From a checkpoint of a small mixture-of-experts model trained on Wikipedia.
Experts: 32 GeGLU neurons an expert, a softmax router.
Training: a variant of Adam for the experts, 5237 steps.
Below are experts of layer 4 (counted from 0) of a mixture-of-experts language model. Rows are named gate (a neuron's input weights, with its number), up (a neuron's input weights, with its number) and show model dimensions 256-383. Each number is 128 + 24 x the weight over its row's rms, rounded and kept within 0 to 255.
Before each expert's rows: "mostly gets" lists some tokens that are sent to it at least half of the time. This comes from a sample of Wikipedia text that the model never trained on.

# expert 2
mostly gets: " wrote", "On", " Binomial", " During", "loan", "–present"
gate0 [111  93 104 121 116 104 131  91 153 118 123  91 136 106 121 137  89 123  84 154 119 120 137 122 155  98 122 107 166 106 109 146  91 132 153 193 115 110  89 140 106 150 159 120 145 111 136 107 148 119 114 138 154 163 153 154 156 165  81 120 162 130 126 104 118  99 133 151 143 114 127  92 127 117 151 159 127 152 130  91 201 148 123 157 112  87 157 148 124  88 159 135 128 101 126 126 147 114 141  93 124 141 114 127  77 126 144 158 114 107 154 134 129 129 153 160 167 149 117 102 164 123 141  91 110 154 176 153]
up0 [123 113 151 151 151 172  95  79 144 128 153 107 119  86 100  91 106 152 161 121 101  95 125 112 112  80  75 138  91  92 143  93 139 121 161 173 113 145 116 151 145 153 153 126 115 166 112 118 123  87 125 143 130 122 108 149 138 123 129 128 153 127 107 147 112  94 115 125 146 157 145 150  87 131 138 159 138 150 143 153 137 113  75 154 136  85 132 162 110 118 149 191 189 130 132 142 127 104 135 116 121 180 105 129 146 119 142  99 110 127 152 155 136 108 113 127 136 131 161 114 153 113 105 100 150 131 169 107]

# expert 6
mostly gets: " member", " members", " company", " politician", " species", " player"
gate0 [145 117 129 169 101 149 129 135 112 151 102 118 142 146 121 150 141 105 113 139 120 124 137 145 141 166  87 140 120 153 133  71  95 144 153  89 162 124 120 127 110 158 172 139 125 100 115 111 155 120 129 151 119 176 148 143 125  96 165 135 116 118 154 114 160 134 118 161 114  76 138 119 119 175 129 146 140  80 130 108 150 169  92 128 149 184 109 124 126 133 110 151 143 113 116 146 132 168 160 140 117 168  95  99 169 159 145 140 184 172 118 128 117 118 110 154 136 136 117  87 131 122 121 157 144 131 124 145]
up0 [161 162 129 192 113 131 163 139 151 176 157 112 117 113 117 153 157 102 117 100 111 129 125 144  96 136 155 147 161 138 106 132 163 115 112 137 153 172 107 153 126 138 138 100 108 120 154 144 135 144 146 123  92 143 121 135 150 121 154  94 147 120  95 154  77 143 182 171  68 134 134 169 117  87 135 117 112  69  73 130 159 159 180 135 159 160 106 151 137 109 105 111 130 143 154 160 126 169 128 101 106 124 108 191 119 125 153 103 115 161 116 115 161 128 149  86 102  83 155 122 121 153 106 142 112 108 128 158]

# expert 51
mostly gets: "″N", "°N", "″W", "See", " MPC", "-p"
gate0 [145 168 134 125 130 146 126 119 162 113 161 135 111 136 117 173 156  96 145  97 159 118 122 103 133 115 129 171 129 157 117 130 141  80 130 164 135 180 129 161 158 132 149 163 130 130 134 134 153 131  84 123  98 135 132 137 127 133 154 141 160 131 117 138 119  77 100 133 124 130 155 142 113 103 151 126 155  99 138 149 143 117 104 166 116 121 111 123  97 156 126 133 120 114 125 127 108 143 118  69 124 149 146 146 119 158 129 101 130 120 144 158  92 104  86 105 107 130 131 136 126 116 124 116  73 133 127  98]
up0 [140 147 135 116 108 136 130 129 167 115 148 137 133 147 109 155 164  93 125  94 175 109 127 116 155 130 139 176 125 166 111 151 138  79 139 169 131 167 136 151 150 157 143 169 120 114 149 126 152 132  86 110 105 132 149 150 117 137 143 138 161 132 108 124 115  85  94 153 124 134 153 133 120  82 153 124 150  97 133 145 163  99 108 190 104 129 118 126 109 155 144 118 113 115 129 123 133 152 106  79 123 142 138 145 121 154 125 129 127 105 146 156 103  98  73 116 113 123 135 132 142 109 122 118  78 120 116 119]

# expert 36
mostly gets: " \"", " '", " “", " You", "!", " (\""
gate0 [162 103  86 142 112  92 112  92 158 127 119 115 142 140 163 134 144  87  99 146 144 126 126 164 149 142 163  93 130 147 130 132  87 117 111  94 132 147  95 118 127 132 100 152 135 126 138 116 109 139 137 122 114 170 158 139 121 113 124 130 143 174 135 107 127  96 151 108 172 123  98 119 160 145 131 128 141  89 114 148  93 130 122 165 140 166 116 107 148 139 137 143 127  89 164 118 162 128 122 143 131  99 139 137 143 133 139 110 130 113 144  76 134 123 103 209 163 128 201  95 109 134 102 137 140 160  98 120]
up0 [109 151 113 143 125 141 114 138  87 113 134 106 135 115  99 133 112 143 110 102 134 126 131 127 116 136 120 153 126 157 120  97  94 122  82  98 146 128 148  91 149  97 121 142  97 119 134 130 125 106 117 142 159 117 162 115 121 149 143 106 118 115 138 171 114 161 115 102 123 119 103 129 119 100 141 122 109 157 164 117 181 126 124  89 118 116 194 134 129 108 103 104 144 176 120 118 134  94 133 120 172 134 147 137 119 124 173 160  89 106 126 185 109 120 133 104 137 115 118 135 136 131 157 129 136 128 131 131]

# expert 60
mostly gets: " l", " p", " sh", " st", " g", " w"
gate0 [174 119 158 143 110  91 160  96 123 116 144 102 141 114 137 121 139 133 132 142 157 137 102  89 102 108 147 146 158 128  98 130 116 121  80 138  97 117 170 125 118 111 132  83  69 141 119 165 169 136 104 188 147 126 132 142 108 145 122 119 136 131 136 137 101 127 132 130 104  95 176 144 135  95 119 148 198 100 134 124 105 133 138 153 115 120 110 140 128 143 116 176 143 141 117  93 115 128  90 109 138 135 120 159 166 150 140  89  90 132 148  95 124 139 131 118 165 108 135 128 150 156  66 136 103 146 131  91]
up0 [ 92 148 107 124 170 161 102 155 136 125 134 159  99 146 134 137 120 128 131  94  92 139 147 164 134 125  75 111 108 117 171 117 139 140 177 122 135 153  68 132 146 131 120 180 190 135 130  76  91 127 159  97 112 134 136 120 159 113 135 144 114 131 135 138 160 113  99 139 137 151 113 104 105 154 129  94  89 146 121 125 131 125 120  88 149 133 147 108 118 127 116 116 119 123 151 162 129 143 188 141 107 122 146  96  96 109 123 154 178 131 121 165 111 135 104 140 108 163 126 131 111 123 200 107 146 133 139 148]

# expert 52
mostly gets: "°N", ".I", "а", "′", "_", "и"
gate0 [177 150 134 149  91  89  93 101 145 132 130 127 144 170 113 139 126 143 148 133 123 147 119 109 134  76 136 133 146  97 157  77 102 119 153 159 107 126 132 124 185 144  96  65  96 150 163 180 156 114 135 145 149 178 116 139 129 112 145 138 121 136  81 152 145 128 118 151 140 104 167 124 130  85 128 143 169 101 143  83 143 112 151 112 104 136 111 119 132 135 113 144 114  98 131 145 172  98  78 120 131 150 115  93 140 143 117 172 130 157 111 136 121 103 117 131  96 130  99 100 176 102 108 144 156 131 121 131]
up0 [161  87 162 112 149 197 120 146 145 139 139 137 144 127 124 138 131 104 160 116 124 115 170 155 117 111 128 143 147 127 108 111 116 154  90 144 185 159 121 134 112 104 165 156 139 112 114 112 129 129 109 129 110 112 135 130 129 139  79 125 168 145  83 135 106 134 117 157  81 101 164 130  87 162 143 165 147 111 112 134  89 127 127 120 142 110 129 123  91 121 130 135 110 155  66 127 107 179 114 126 137 171 128 147  82  87 138 106 172 165 105 115 124 140 108 123 123  89 138 139 150 150 113 150 100 116 134 112]

# expert 25
mostly gets: " William", " Michael", " Robert", " David", " Charles", " Sir"
gate0 [125 137 150 127 122 162 125 154 120 126 129  99  95 137 125 109 146 106 160 151 132 115 104 139 135  85 129 130 118  85 145 124 128 124 149 125 105  54 133 111 130 153 144 148 166 120 135 133 137  91 148 104 140 144  81 132 130 122 100  96 111 114 139 114 119 103 120 143 146 138 107 142 138 162 115 120  92 187 152 183  96 128 100  91 103 122 122 158 104 139 167 114 138 152 148 120 149 141 150 151 106 172 126 130 112 130  95 118  99 119 147 140 144 170 130 145 104 167 136 140 108  94 179  81 115 128 172 137]
up0 [133 142 156 120 130 141 149 162 123 160 131  98 132 127 126  79 162 117 144 161 155 102 106 123 119  99 147 113 125  94 116 126 127  89 139 121 118  77 140 115 118 142 146 145 145 110 133 149 152  92 151 129 129 163 107 179 141 116 116  84 114 119 115 111  87 118 147 148 145 122 117 178 177 141 114 135 116 162 167 174  99 139  91 108 118 135 133 147  94 107 145 111 122 181 112 100 140 145 108 149 123 152 135 134 118 140 104 144  96 137 131 127 139 147 133 141 110 158 127 143 148 100 143  74 119 141 147 144]

# expert 33
mostly gets: "   ", " Total", "See", " %", " Votes", " MPC"
gate0 [187 145  91  92 115 170 100 144 159 130 112 108 139 158 128 131 142 149 140 131 166 117 115 118 106 101 112 140 157 159  87 115 118  83 137 135 152 154 147 157 110 164 178 165 108 141 147 158 142 107 122 148 123 109 134 139 115 148 132 159 136 141 113 117 147 121 108 141 104 118 123  92 110 150 168 128 156 155 109 141 116  90 125 148  84 118 128 130 114  89 108 168 136 158 107 119 127 143 108 132 160 113 204 107 125 127 133  94 144 143 156 137  87 142 121 179 123 111 138 126 144 101 131 112 113  79 113 126]
up0 [ 79 122 172 160 146 101 152 116 108 129 152 158 108  98 122 139 126 100 106 117  93 150 128 125 136 147 136 104 106  96 172 129 143 183 129 120 102 100 122  99 143 102  93 103 143 117 107 104 103 148 121 124 137 146 117 124 154  99 138  97 110 102 151 150 108 137 143 107 137 133 137 172 143 116  98 124 113 119 126 119 132 164 115 100 183 144 121 126 137 152 145  93 129 100 153 144 125 120 160 113  93 157  64 139 127 124 109 159 115 122  92 129 174 116 141  78 128 137 120 125 110 162 122 139 128 174 151 122]